Weights of a small mixture-of-experts language model, trained from scratch on English Wikipedia: vocabulary 1286, 3787 steps.
Below are experts of layer 3 (counted from 0) of a mixture-of-experts language model. Rows are named router (the router's row for the expert), gate (a neuron's input weights, with its number), up (a neuron's input weights, with its number) and show model dimensions 0-127. Each number is 128 + 32 x the weight over its row's rms, rounded and kept within 0 to 255. Numbers have three digits each.
After each expert's rows: "comes after" lists some tokens at least twice as common just before its tokens as in all text. This comes from a sample of Wikipedia text that the model never trained on. Tokens count by the router's weight.

# expert 38
router:082115145098095108057145084096165093142097181140100102154149141147142136119119097138153109086148157133100137118136159143120107062160117125133129077129147131068173127153104132124159114080157116115134097171186154132140123159083097127152152077076176093172171087159144098088039166144152122132155166131153128148111150165185097128180133191234118125188141130159106134068110116129144109159153
gate2:160070170126114143125131105149116126166128126115066128090091173149120132130113167111140056148147097128133058089097133142166115132101156083086128108182110142168115110107105138099078120136159145097127178075095133183161102161156138134052110061072116146070153157154087140121177081103119098174182147101129149199117182108112092153139123112113125091133198104105179094086176103095139124134135
up2:203112129112099147159035169136157143127096130137107142148132141101140106118146066148122166108106135156158046132167187120111112168179119122127151137106103102109167126109134116153104121080159150113152059108131105144130139136107113105110121091156080176108130129159147162129064154090109096126111140156220104122156055177166198169132113111169147090089103117143081158165138153166135175066111
gate3:122090133052141107159125149135083111112110152126129069150132154122124141150119121100153123096128127088133130105140076154132122103168208128118059090114159139154122127153122024124093124190095144189154151210080152133158150063107139112120136162179168137113167135110139122150160134094170071105203101190098148121117145118120112133107113170135131105151158111094169094069185135073164112116126
up3:120099111132176140082168178139050088170096133199176079124139145131127123154138149141165134144165156146108127099144122130123176080102151128115152189115169064091072144173125147136153097158086149147133116122154101101118070090137130131130133083105146122181222107120159104164118090093187126101094112164144152132124108131145131149157146124101143064079069081102169145153081149194097132083135
gate4:124149128160118115144139088113192113114125119058110138114149185128126162147178144158108141153075139159051196198129125182160139092154104114147106133129173136172159157173142107119102068144111114129141140181091136119095079174099155118131103148119098122135132132189162139077130150124111123089139117168120157146104087116094191012117166113191122153129166145115090088080083108109112107108109
up4:140160066144073144134091110113155097111123111092086076110103146138117107188155125102098146185078155133099114161146088139054215105146084119128148158124108170190093170129133104050127130147113114132134068153165102142097155137165170109105135124132122130152156106086121089136149076067076138157144124155197128157128113138159102118151181070106100146144159062149158107081133149139094185136116
gate5:092139148137156116114132174095158093113097109144106163111089149114107148107135056102173156123120147157124044068114134102131123154100041161120154138133115073162106142169144152106191142152148129165057159125130104150148112126067114185101074122114132144152114121151145158103163174160080103109168074099151100153148144160140081122134158174193162125093167144127019100150146109125127134146166
up5:147111114127121199147100096181141188073096120185147160080121165144057144146077104148111194152140132077157103127132097113211122184102165165147175125108094203126130165145102111115095068117132103129178093151080151073147159170152136119135116125155131076105063160143161116123121091129092132128172133115118117121116168168167173126138135148127115163121134160155054107131121102101157086167130
gate6:111148144130083114161148152125133084170098160145196135152137147142131086123100116110112154125151113163115134096087169114067106050175134091115168104159123192123156115099150130091093160144168137144144163127147173091119086119188109040144177068152112129130137152167131185090153070107121047051189104133092144185105163115091177121147148128147163123138120090129141142071136117125132148103125
up6:143081132094122101121122149108209146129099172144149130109072186123134061107086124082137108104089091135106137111129093137137062117103099159136190120123165095153154126099135122138134112106112134137124144081120133088143127178166168173176144126206097107180154131120107064141109111101159122104175092228147118097130066100100172117107167107086106129096145127164119147211084104166136099128167
gate7:081081176094114202145176089110126123118150140122113211174132087092112097103141174088117089132100052087148119130080152132152150113192132115154140082149131132138076115134184162105111187073130164119113116139177145129111177107133158159123089143093126103118175090108170127079098118049137185097168114073157149144086139149130110130148112148104093122114140124197113150121101149123068161147156
up7:134150126193135129154088157101159098147126108133173133121169114129099142161134179167122123129152165147122151179160113141083110125182153168177139163093149108088126144115117097088143106140176114146148116090135028138135093159133091136082119089160134130098134154116168090017146133170117138193162152164133103144114129166136143108111167146085111106193163153179180094146096154114176206147174
comes after: "\n", "it", "or", "form", "ent", "ific"

# expert 2
router:141112117095100091134087153196125104139088163135155131123148096110147161119161113161150069147159123163110151161161105158129152153196084121166150084073147176193091137126162135126176107088130079122171127143177098126128136119110093123083110094203147137130126151137087105137149152107108144063072113146187106169105112161163086131100140168047149139183122079128144126095101151096086078197116
gate0:122081063158080093131111123137101132096104091123081105109132111158107141154188184087136142119152113144174087132175082162126111159139119090178108101160153112108130174192149139123121165183139119127123223117144181126173140128095155096169108138156119108120144163110164071107161145112139120124102144162177145158131153118102082127160097056130120094073162106103106156087097134163163139228080
up0:133174096074094131151116134113140081140131106166097138125114188128131155123123085132108155054140116101193137169190146132194116126102165129105084108102097161121132140146123194185170091147087130166104178120168133138105140181099067124120141078126118116097103198085106141074147165114113139136203079156113117134106070125132080193092131157176154135166071123155130140128156161148170104117155
gate1:149109085122105157089180104118087113104161105104172107140090095095149105080093154148139133110117178136133119218171140175140091176070128105071188169136144081153111140203151144152144106053106134171140119164086124133133187131118129104129128124089108196144093078161165126146110121188112053176062139152142161141141113093184130106100130127127167106133110105164175158142115126137106130111103
up1:139132087080136153101164111170135143113128112153088112142113119114124180100161170131119175154154111157157138148144156158151110111086141164142190132082152100152148161168161124149184095116107094105112118185152141106084203106079148114115126167120098126098113105041180121163070111167117123151141117136192079139197073145171099064117148139129124140172216154137136141102094126109191073143135
gate2:103169063079168159176156100115156132144165153118119149145106136147135090159155104069110139210112156096125143090060111081128134156135112115179090143145118089138122119108148118163095117114170164132115111166124115094119175216160051165127177109130128144132111125153070127133141135111173163097079122080163110133146126061079138079124144207077065136092121109174089103138125109147123128165116
up2:156093117116152154158137061079168164111118131112122146133140126150131134125119153076098147102143123115104095111094160146112104155148140097174085173160113125158158174187102040158100231156114096127165105128110139115076096156133148142165166089115162134123156109184156085124095189119100121176123115190083135072086145085097198109095137094126138091151124140148053130139146089103158103087104
gate3:121143173121151140133090189135096143135111166101117155152135136113132162099112102145175181048125093098161154138102149095157149101170144133102123138105182109134081177185083178096184079112103154080154103092151096182144108139074126140131071221121178163121147129194101117091144150137139190169093114116136072110101123082125119115129093156135152091091169199092143114117111129088109112113138
up3:113135180140124130181091157116163175147116139097094137141138154137104149170082110123119120086090053128149134128114057082110167108145141083119084152095163143084129186168132130114145131149081091097139142117163046095117084140090138151108111140165077163141100164116079099146146181110128108113162081105079127125065120060120145098151181163147077124067125122079166076129111128081152127081174
gate4:123127153093168088128071136141172187089119146155145113173137118148100142089172069143109129085137099101187052089196156121167098107107097127095153181169169088160128065184160157151131206091094107102136084124114094133084110160174138128129111178165133100073118159135112069067158129089126116121159117140078132156111150163120173089128137110137153163118154086093161144111130147152143132169145
up4:157162086129137152107133131119081137051164153170181118132102098129098112091113124190192164130120137137104120099131157095119138157120147140133123111104103147133148132135087161186180058088137174077135134146151128152154141121150094135112157101119137210082184148102125129049103130123083130087085137118153167079165112150097057110163133161079133173164074152123138115134124036172123116075133
gate5:135164103138130137181073074128157131071153161170126089162138154109146149142116119087159115073100139121103113102157126090163111164123164098126143130106174189114170044131134140150116174135088148149099163120115133208103087129106132164140121103097105192140121121154080085150109202056156133136095141152103102092090158147148146158189081090144089098094176157106176120166114119078127177164112
up5:159117125127091130130124176121140166168084143110102104091123109161109198065173125092142035196089096187120128182166140143140146097156133163150129156150160158102164137154138138085127118121073146126081125092119150107163088138124129081127128109132154136145156101172085144081142068132108101101108126125186106122099125197074086129135134088127094196133081124059170109157131158159069086107136
comes after: ",", "ed", ".", " that", "ing", " where"

# expert 35
router:140168210142104140144132104164065143078180126156146096112137096092099080125076203162110176102173154152162129092123160172168149109139119058127071196139142130159175060139136132194137074128063127123150079154126108153098112157143149151170111131155108091089119134106073158118099119123157151149124144076123098155136078153178134116151121130112142136194172096138133142089139131118113132084099
gate0:143126112126116173163138075133175125133182057115115191161153080090138116143090167162112115138150130125147147133113166130163137053089081175097134150158165163126196099115104135089181168125114080066089091094148131112083080119124128129165164121080125117143148078110072116112113183153103160178110145067076101137082185110156109138093146106130089135110134181125079105095141119153097149164163
up0:099172108107124131143163140142149108152085109111135145120202159117099142141168105137167163158144172098154144132146135180101163118154070141125135145089113147061147078201092025093110132144126122102161207122091111147109116098148108104075044147159150103159103113128115192119134130101165112144053141085095089181080190129114133142126132074147117163109125191137112134116147147121119166123135
gate1:184104101076082100185169134132102099163117134124182130135181172167124138127155212155115094112138119131110104151095194183135106152104106102167152185146147106151148130088010132131149100169130120075115108113105162124148139104082172136125142149164091153132140114097102123091118152142120180124128149147131187130075168138116133106136117149129157125081073211127139169084085145087147132125085
up1:108177150141140161134095187159086160132088092117092163112146132120175082132119104113133084133111125129096101151139134143172144138153140071104129140078085161098082131202107120104103043146117146193164133141145153122156119151101174122192036094133131111135130115115143128171158051166149136113154154127074180165140091076116070130118107131128115191140147179137134137167100143137106099161054
gate2:122108116105103171133144099140146091152065049125071163077143068086100153127101115045150071107179123124166091118109117119101090155135153083081126098153130186181149115055115135060096111126094040084117120165095126136134143119163149092102138095143118083104120065125112121119101120132094144135132123113086131121060151140133147157117085080098127106113102196138126150087164143124108137148096
up2:121119143192139155144104215131141128083119085127131108095141097147097166118183115083102088126183119124214130073151087102097152175094144139136166130146133107136191098110150092115088119117163130115129111152131146142144137136104056087123118121182141094096095132115119173160123082107175119126104116094149080113131137085195101149198103079171194077122099073149101179139148124152182108139144
gate3:174120202123093128130130174183095116146121141171147082120107097111134133127098097099127171145122134110092112185150065143102188099104138112179097117111122138135136085098142120154196115093169142079129183169138100160095133151148134101183106107128156152056156167120077157134101130120168095189107117065131104092189142134104088118148119124090102196119115096084147057133172061135109133116166
up3:151164119117130116133123215143119203125168127125170147129052140166081101106108101092122152049140081098062153139066171144176139119141091116110129129038144087078138125143104071165138104152153134157162067135190146184165146129141124100083143120107142120097149095172131118125104123146115103141127157059086112087147134092111179150124095123086108069137139146111093165106112134125131135175116
gate4:136105133159095130149083105144114133129104075097120107194139149171162158166159149100110168127076098066122151081079111122170112110161171183196111095061122130099151149092122086091111164110084109155102112115097095064106150148146128126185113189084138137091061142097128121120120145140148080188138104176115136117148180137130090117143140126178117087044134159185136151098077126113120104153098
up4:108117145120115095077110088200085111126179067130115229128125116085100095062151121114125149136176151083152146187138137157102150115124149118080135049134149163128134124099128110117113078137179137155182112160134123122160172159069111106074143161146143110126142146185104166177164133110090131114157085091090107145114129187131101107125147136059139167175090147129100186134133124067154159120148
gate5:108121169132093104113132136128176184148191098074066125095090127133102133119140121130101104103140112140120124088109155147154136163080184131130078076097137112186130121141154104126116166129152111156164165164118092193121121173116109143074129116120067121133115123134042132167148154113126058065110094110082052188109104130127169145133107136098123067117062101131072127079169176119180153139146
up5:066095132139138071097107129161133098029137199125162133117103151087131149099119118181120091131105114166128068121142105103170132122134087152110129159042179116146169098136075170165182087110151107106081114156139114142107108109106143120117055097117092159115167116069124101139142173169112117124083146173141083075110132155134141153129106107089083120116174156111188176130188174137149118143117
comes after: ".", " (", "–", " 3", ",", " 1"

# expert 14
router:100133103100142186142134079167058095097106141180111170134166123110105136166140133173183151124154113115097144167125116139099123112124126122150145113088133161160112122090036109109141122095194104091142091129151129154127100132156119152116166118159193153134154156174099131108075168114164187143125155134128095201161115142217130194150147129168133162143127129119161148041113153145170124204165
gate0:109156118089141116146134156158114117153099142245149164157181163116145079181166115112187118102134101143215169146147098127054076119138127114137151169069086106094120098167142090144144031108127131125113107187078211155135130138086143114115087129099135162122125144125137119122121112140184147140096119138164147108152178079154111153106114151111090115113141171135119141140106085112140124113068
up0:150104176150110110054090100130128165148064125109114200102114146148144128115125143122139165104159177095095143152078141131126147098163060086151161182123170111116050156150159099081150184124184123146156098160098160077118094152136116076123122109090128107168141136071095074143118161091098143142111147145086108185092162193070096089089113103146096101104149102155137125133168124111097078151145
gate1:162188104151063140151150114182089098118163122164151110189145166099172163158114101093070119109137156155093148112107083122136131111133149128148161116173190097111158110161126112146079150101117074139124061173174102133011148157146161156131123148151120182117098152143084180111088128083150144123110128111124089165112158102163137097116059184121120170121128120153094112193134105127136077130154
up1:151122177215147119153123131097128127113086149149055139113106126082115167168110085086161147174133096105113113144121156130152124131103104088107105144144095148153159146087156127149131151187084079142114157141100135089098120122096096129162074032148082166145119135095143176154138182100095144132145128127154108138201129156145135099143080139128063063138241134152148118105159095177106115113135
gate2:146135164124115162132112097152158116148135168083151110144135169123085120062108150101162122098173070108152123128140140151148115165191119107085142230118085158181078119107142079064204188125105085111128086119104166143118124143166093100075169140168108085101149134154091137153135165086106105106150141103114100133159113148086134120145119165190149175170102136187149180088122104145158177123154
up2:075137068121170119096173176120101098165109149061127162105142102101153163104171143123183107099107169164116120087191117130097125129133101176104176096158157119110080111071125110158124101122148169130111113135131101138092173112096124171135109110123120200119117092120123076120130084151164142126183111138144180098089093124123170121116180119096202082086127054141153136106155175161033120122126
gate3:118129136147139155207161089138136100096092122181134085156168113105092057158026135127139103100139081173137134095146121166154112173167138109113079155114140095143138129133123097158066113137131119138130102109171126139145132112171164121102146023151136146141139091127130094146142058139167132159132090098074121071141187162130106164088108175106105119127139132098141121144107110173164221141085
up3:124116129182111122126171148066094145198109176099125121148068107118128147131107167098168083128143132137180124121116106133104099143116183068107115100145095129121116104157096128093095078148108103088164156130159110088116080137124206080103152122185115094103154102117133182103104133100149096108190156111102170170118166100100197118121133116206103159120149108119181122094101105093085036106095
gate4:170151071136145143202144140153095082145127130120093149166137080096165121140094127147177100139091162110092123098182086129166182128151104126136149129114144122134089139160094114106134142143170113106068132115163079156114113183188155154118172177171123130156156070213032176084141087121151150145108072143147175088097126098142094114146162086104120132107161151176142093112134143174121071136124
up4:112129138154123126108136079184084133107088132139053091170145124127095116073154125150184124092109162133082145130142069089096127181162092174129118111122141102064110159109120122141154187124170107108152137235071073129118141106080109156164149081108106171094154108157123107137151190077187176130112138107187124065107148115169130163101139106128090118141162118132174166154123124135147094146097
gate5:097133053073154148184104129091149135116106151056119210117169068159155115183103175118149089130107118150178113077169071093175124152171134101138165125095181160119128117176106160159102133127168149114074068150108074085113111149106132116167148141084127166108106145132089086093138094103149132175161119069114141131165127144116137072104139120172096176157071101143142150099097122127117136117101
up5:154079114158114146133083120115103144143067131077136146145102103157144139206137107118119155119124144216086120120127121096129120090158078149124126167099058178125095097170143126133088135100169153118089145121104158163083062086155130149118132146162138123171068088141108091136156094092121133060107123166088099197103072114140154131095094085133161090089099134127206109122136115182064152104147
comes after: " of", " in", " to", ",", " for", "ed"

# expert 63
router:144129134135181144099153188123163172111121107149180115139147132148123126152091145091090049197130158129143136073135126105140127109134106189181142120174146092147132139161189139206159155143100138142111109111154127116106126169136149099127096115162078145101160119151165143066089097162135097096112121052165135034120034108082135139105092129081143158104080103136112166143107095101114105086144
gate0:196078153162154160145128128093157145152047183134095141099112161105123086108188128107194086144144142141149117112095166139123192133182124115100113127090143114099146180150200136087082102127133124073119137130104107107159130183142134103087138179132140116067105101143181133167082068137093167123158137118202150121113092083094123127134193139104190108123162110143142135158113094171083132095120
up0:105139095068089145084158096093113137069228093102153139100121126103121147066129098127101107115117103134082132140094102092197152102057207097102106133157128157114125116070166154111175084155052133113119164109134152096153137159189090150141142153176138147148128094140148136176113098144112118069152154148100180131088067129132082146135160120100143160076114115147147167103104144122167167133140
gate1:142124141107101127115131124132166137173128120119090093088107155157179115129133154113131112101104114118111082115156101080110170188168155143162128172169080114130065125076136112104142144144062134080152172128180124091197111128097143131058146092177195170138142157154134143132101187100117173157140108181208158162135077169101120126187203102119151133102080157089134158098156105147115154091102
up1:156199162079101153117127148130140120089138102183129167084153134147111243089114061115127134117112143137154123161146145136054106133139141134145155095160122146097155124096129130147126146150120107109101112168097119108096179156068130127136203184139104088112130182118062147138144175112054130086185099089190194125094095142131117140141177101169153120140125143111057122149104129115111107100118
gate2:153152116087160110133139135102193175147128137178141111185133091089084111198111137080128105087108124116095092140136121104157115126127116063155102100112128094131110115211166187112119102109185170133086148134186130107147117112098195196143069125152116146183175134134175059113101155128105153159131079197174144163148080133152122116161138099095092092133118135139170130161110094147185116127140
up2:106100169114081137053114122121101130163099142119138104148138091132086135081158101101119079111132085132131154110163151129140124106174154086185077165096136122166134142165067084059170138127086150131124139079097132089187144191134132105062124070163094069156116138195061146160096116133134138127134095097124159163132176109128134138198130123108162152112143099115114178126117095126098104086048
gate3:108132112077155111141112154169132113115134110142154158145127175175152139121156092074121174117142156183061137104137139104154129098131089119124145177152117145128139158178157144093084149153149107176060100077135134154096150114096119099106085112071106162107143128135122106075086103115145059109069143132173120066137061159101221110098107069069173142169139115122107093132135125066137168114073
up3:128182118129093145107151131112160109128142101115175118033154152108126145137212095121095085163175122150094133133160126107108117148145104093155138143106135100115089153131129120133154138109148155070115165117147089094133108125195096109105125140173066147131119197120079103120099114095102139173100087071173113199201102156170126131114106129176124092100094134120183095219149117075175108128094
gate4:122113147133147136169152108117139085146076175103139144180199182157077119159173102107159148159170169153095169072113205127107149082157144125168129088128187177171134107129128157074097161144143129104110121134187142094192130131166096116114146124145139137137126157158176156060121160145157136149081145151092101101084069158083118144140094174067132095127119164119134124172186104078123156164137
up4:158192118168110127111092119152159142077134138105122096158087104128164121105178106073119109159142107095127137125113074147116104158150127087165173134101132125111175175170195148170155204110113141115170137120127145110125171155159162182119119117117185105076118136102124094151132195106126119143147083126151169153094150115131146115106109173137169190105112132135026187178126146164136046080164
gate5:160121099141113096097155110166130133201128055118119120042166114097158096105076100142182127157205103146137196099107151165133152107127121139138159074178095093073125091064092151180111036131078124164121133176141160142211111137084162129129099113095108115161088150081142135140110155103096084139126114108187126117130097151127136099150120152109132093121084130109117110143116125184129135145144
up5:109120135110163178168196133101066121114153114130174104120140051155125112145119177140121134154141205182222145149135158129075105169127105147130093144154071126122107165108126121114121080138132116101072109117069120118102128180107136158109076110151155111120110126088200075154205141121113126158148123133127133103199115130114127153103150104145143115077127144122097149068127192154140148130210
comes after: " |", "|", " J", ";", "oun", " 3"

# expert 16
router:115187132127179146149105185126168127131110128102160099095152064167232103156138142091107114193198138115188168090122114106140108168137106119107117155146152106085126125142141153136159147184147171143086078118112104149080108126094095138068143128121112151121101164128151160112115108145175144201225138112155123099063092125143125111148149126165146119125208142081111158160133097127146171115131
gate0:127133189147144078134127151123136148105167088117164139166132181145147163165138139144114103067165110096123137128198159113160115098185130123086110171117227091196110139161205170137130113093133080146185118122117149118104070113058099132073111094157113123118121141134181084147100181139122148113140081113155133130110075136153152096152158136140115116145112141134146226137087139108083170162144
up0:204112101076125070098190102087174132154066099108128094130096085125155076117122132082135121092154120066121166104149167099132131138093117128152179145111161173091147144125187215138078135116111140137180124121117126095101151123092125140119097155102103167091117135121123159179128068128180144138102115087132096181072107099091141165167123168124176142107153147116081185147134179083160174125102
gate1:157166058151121100182112050129140164137157200150074086137102074136159099159125111178115109142136136122087119145124107100161159134102137128120092168156128148056124160104118090100137100157191092150150142184066122146111136131131124161203152176139138137105123137166099140103098125128110134090187126124140100087146106086133056167130120204171132131127118142131098029109133161138169099147143
up1:149129153104168116125089055133101119112104129105134111174064158166146111148158194122143104121074159098094147145137096063147107092146167147126093100069098165161111162165129077093161124168165072191108143108171158109137098169079103192081087130123136130191126112103179103127121194132093140139127153137155093186129119118143067128173146156117154138103138128199138115134155127153072074123119
gate2:090168146088102131141108115136113100117134105067085144127054106131151147118101107134110171157125143155117095111131111064135126113147140114171063190066140104121149168154126179138129086151147158176121111076119170170174112104141074186160099142126103149150071110152080136117119122084148094085115085137131136178176080143157171074151140198185030125121133110137115157137144123113131134066160
up2:111105075127130107127099127173103130114154127069088111146143168135231100112117186126166150176136091131124082120133127112134153126140163127157142139145176141122097087195074111160108145114198080139113072120122129119110105173086111119125149125158097147156111137169069125156154151166078077102164128171140119139161096172166154102106140098188043147160128074123091126107138059124079126174093
gate3:144152105106167119194165167122116156103124100051183122146163107100140165143124109101125096033182125107142114117149134150137104147106132152107120064084102096133142093126169171109105122162180130095136137090110110128067166150169096157198097084130113133120088099140137153167111136162070169085101131093059090124149152130042126118151154122103138127153087176125180183137185131133171128112136
up3:130137100134128153105135123085137095191164057192143146126096095116149168085108154206089117097120191112155151164164107137141086090158124120113195090093134117193174144061105168137111162071094148113149180188151141095131091153113112122147125107094106147069113139151127142168125136090058155078118173120145110175140100052116106093130121107100158148134140076175123148127150117166110124152107
gate4:161158107157114196153117112125121101147168106148182169117127206073149108113147101164112124109146094163111112090144124086108111124108115172055104071072129130087184165108150084167135131107072142097139182085151107127132096105118118134197098111161138204087106091084115145063147169104142191091120119136144122122147070184143107129103109184147148106096136180112167107179141132114161119131140
up4:126177145132149103100163136148133120103108091138122036122076164169051154113176083177094147212170145110088146131131123161128099154079137100129128165127179102061153045114118191127144102138156131056109161171119088100111077086087118132173154088101141155148169152139140120144142128112183080118139157185188114133115115122115169109086132123165126101135117115150118154099139139140157150092105
gate5:132167153178142160124100094105146135200163143164124178103155078117106106197195135164122101162198067154068153091101177135112158141128117105113150137155146055094113129131180116146108096137110154105068110107121173153175177083137063101104121071124146113126132160094140160111207103130101176137097103107092140112141174086154112133115083168083112138153100101089124163124119137094121132150168
up5:185177101146165168069147141101140132120100145167135107130148115141108141144188155071144070110140150161177156097145155128118085146080128190152164146124150131160166087144187160094119151157099173133126118155110142152098124156164130142214147155133160122127141182098119130108079144143163134097129083153113142144148106030140134136081141134232098109113112202088153173173106119137125094142157
comes after: " |", " No", " ", "ation", "orn", "S"

# expert 9
router:137114125123151137147138142142095089129106095156109080158214143069149110109095084124117081142144142126121150081169124119115111151148140130086091179146120184057175142157174129143152141150076110137076086140124117084149080139207160150144112103141130029119167093121162162096157105077176118123151151079128101139107083158114066149145105188141139112129159116169134105125092055129131117074092
gate2:096135116099148089154061155127111139109097051129144162153087159157134121121077097096166092103108125177123115158174188134113105168139183124131080116180158176101106074134134104093167171087121125150107082101129113102133134098112159118174187083122166121129145091138139163123129092092111189116166113103117142179120087153116101136159167140079077131068077131142130168181096176087123147208144
up2:150160072197149025118111105141074092117163073127131147124125112193093189173110160118138211157166141167155128166074112132155104069137124162163106147138173149169170148159165182114155126117198123140093104113086196134127097148087125133113147150111142102071155141096112160166104128133170128131142138146080112098125177143130152114149141145130142172163093100142103170114151152168119164140154
gate3:116139135103067153111133146145063175093137120172158090140156119118126154069108172136131088087100105121169121123106087120101157137107162151181110149098162151142194111109163127115108155167120100096151110119061139102095175096142163105096116150130137153120082138110161177101080154096081102097124161194232077084162151172124125124144101087071159122133129116144078094063126095186096133147113
up3:120096095099136067148124124134175105182158100122142152099158138118109146115152178127138114101164197057135089171089127131117156080172168110115181097137112199140148148110110122098135097105129118199180166099099113145121158124162178146184109074099144144167070075072118096167079144136154165096088127149083137139124126142097174116051123129106196114123161153143137170119157131140069104130101
gate4:138185127130108190046191149137110084159155124188164164103187140141175097122169135155134140124132099105149161181162079132136116081141157075168153148123149061081116189098124135096155081150092103123096117101046127081162061136102107087112110121123112139069167169177125124138147139119136133142101122103112105163119126139162147134087138089089106117127081130064126090151137076152174143137108
up4:109132108066151100124146109094177105134098189151129148157116149098141126164136131114124117186111110109106092128152181180099142143154183127142123121182092065166137175200111133139140112141141164132147204110114145079136126122144119109112088157109096162127128153122067192141096157082185102146069073135126166107096087133110127087162128102160085125066095169117080133109063125138160052107081
gate5:102128167097116147111075108108083119124172107130169093180127120167138113175162164170070168162193100130107076142153120171135091137125108146166106117105118122173126131149117138149091115111162143165168149137154142103131134135143144138093143114144145123091111113104078123114111103165087132110200193054046186142089123179146087111110021169140079118099154121136157083116172068161119142115129
up5:156129146154135145084166177132119073047140164194127141077104169137141161122122135086107109080183160089102119149107159139140100150033085152137130137168104137090166127144093169174110143160126117118082141156131090106110144116071135058107070078134178086120129121074134157123120062069164144139110128098113125159083128162099131092083126153115115126127102117172111099115075110161178104086166
gate6:165086140173142182116148138112144126067171139081186142114079173122057139075120101129137172082108120199170108097129133154095155163112111172091072154091120105140145123103120128165144151088124127127129069127197089151116178115125104093123098160085128149148145138199170195117102141134163088157130097146120156136112147081144121116105094121086117123118164119139180129141184103206171075088142
up6:156127165130113101177154120175118077090148149097148095148126084149149138137097121133096181108103103141092144052120061128148202052151145159151099103190160109145169081097083082133141147196151144135094174136149163114123149090114185085133099184084132105139175099118128141126118135110110127115135155177167184151104178165104104157133136135084125132153180066107132171160115082098084161130158
gate7:120110100088186104150075129132072093163045156053165171161146170126154130139139153164044123119184090141149176105157099089112122165117140102097079089106090083133117121127147150152186147128127128114129092114153145131136119131166138149103115178157187124111127201163080170129173102130104104154116137109082142127196159137135126086122123151177102135072148137128099098191122147127151112055134
up7:131127098148145184128118140121070080149155151123142114153156165119115124154115115117137158092092078146112098070076098120187080154114146135119134120119106060136132126202124145100133112069105163161133066194164170181102141187118167140100164109111128084134221091135158115082115123109135110117145130194084144108124171138112111147141117153092104141040086173124128122151047122091110116111155
comes after: " |", "|", " (", ".", "–", ","

# expert 59
router:122072094126132131075156095163086117135066069137061172115116188158121072105069112095061132188136157103102138114196109114150098173193108121138131128147085114189151148174108142158104151119128077128099104123118140149167157097180129101121091066162138110100148168077123126116119081126141124143118128158107157102159114192180109091081096107138153128081104151163095148144096169158150100102117
gate0:115123125183218137141064128152149151166088103153149179158139132170146117141111117176127143141082121093095138136192150131130151111128163082126162104110173144098151121142131104128102165153103164130096126122157126173097139146080045095174053102093069190102096112121056100104069149130078071145114070126115166161126091150150099129133104108119119150135055147134152076136081108136146136157151
up0:105143167157116131126084096095156164100128067051091089092146095163093149083062103193125151111128163075157103123164150160135104201078103093143175130145122136126124077136083158129169098113108142108117110157120103162081118101106066124144219093161106165156106165200101097126111143161098109093141108102129108159107112145148176113079110091153078119166103170143141107126129128095101080133105
gate1:135144178082085142099096072187098102162171151159104124140107135120159118098187083061146112158170188115084146111183132094162114161114117114145097095123102170123071141103122156113117131142113064075133144115095116101059130107143179126164113155090137115110131159061129143179071166160118136114106141150070089137147131116164152118141145098113130177106097200150156083099085187128157089161161
up1:089088066108159139145121110182112174096098141135150160183115143156130074158065110134082140129100147121144074169094160118087181132063146141127117153133157122127130105181077153143092079152090120151144137107136170084116110032140126110158121135109120144156065093203120167146149128129070153086080134146108075156109067116158176088149137102165098065149114165127127180148117111123137123094125
gate2:157101162123094096149160086131100102145094185122115141153138094133151152130141083109131101185119149140083107153113104137102116081179066122136130106174136126147112103136139141062121140154135103166119148119152139178154200095183093130124162152163142152155137089097220132072135074074090150130160201165124146215162100134051179136077105149136098124172085128101141097149105134111111161146124
up2:181142114103090155143088100106102161112103050137159119125108112107100165038082107109089050108072086142100159095096142153165113171195153176138108103112117152106133151171108139138099136115167146148125101111146075113091157086101087124151131131149115192180107104157154130079104146159133101125122118191188080110127098111173107125107104102094112173135096095130104134160134100107113056133062
gate3:115133206126090159138147158099094122132124139086064171180132154098127087141086113112123110120175126153097096067116158109154207097169185042117136120128114153099123125098141115114107135103146133127162125119144121133099143062135112142131136111143144043099126094120092142118165051136109122131147135077104101149124093117141131139130116060125211148093076128100058137188075145072171133120145
up3:061091114083115122126137110177133125092099134167170176173122137072177126214214074154139122143169097106126096090133159127139184125136158121135132106121154124166134170136127087111146116082131118085134067103160086148120175123162124117172084169122154072089093105135144150143102183088149108145157106158130083100104107141155152143136117076120154122124097160123136150212120060106137101140058
gate4:151106138155144160124149092127111164116156140159116112163107118171163063176144169166076124160153113102127109109084169107141112139158071132205129106047142142114111112141181063101087144109124097124161140122085149128175117085166146083056116129092139130157019110160147142152177075134146097087136097088089143085144163134145169132107113106195116120111120081110097087142144097160145112100155
up4:185090099111115134173092136147190173116159136131058148133146111126141108106217106116069104142109100106059124128103120196114152151108122100156100130147150155177128149135152151133152147122130119098191107106115167155119124109159158137178117077165128121048118073087168120155063120120172131139120104175106051135162139131126154148130100110127059092099128124218116069122104137132092095115153
gate5:110180147128094055110076146137103132192120187086147082141138125178076115138112147109143090105093161089111139155157155115132113156142171101159065066125079155118099120116120113146086128176130048075144177127144113164166195091092124104132117141116148063122079158133163086104133135119105179075105090115136163192063169109126102183115093138138116140147109145104163158074106114130123112144126
up5:114134091144118050078119103083108120159074165172168156108134163114077153139102109129181098178134126124127147159115187114141114127111137063131150167206087126136093116148110096166105151193147140128166083149147110109122156129094175104136132062141099167148193143114123064126099176093126102160189099146174109152147116125163129144150145075157091114142080166126111071184140180096106147152158
comes after: " in", " |", " In", "In", " on", " 1"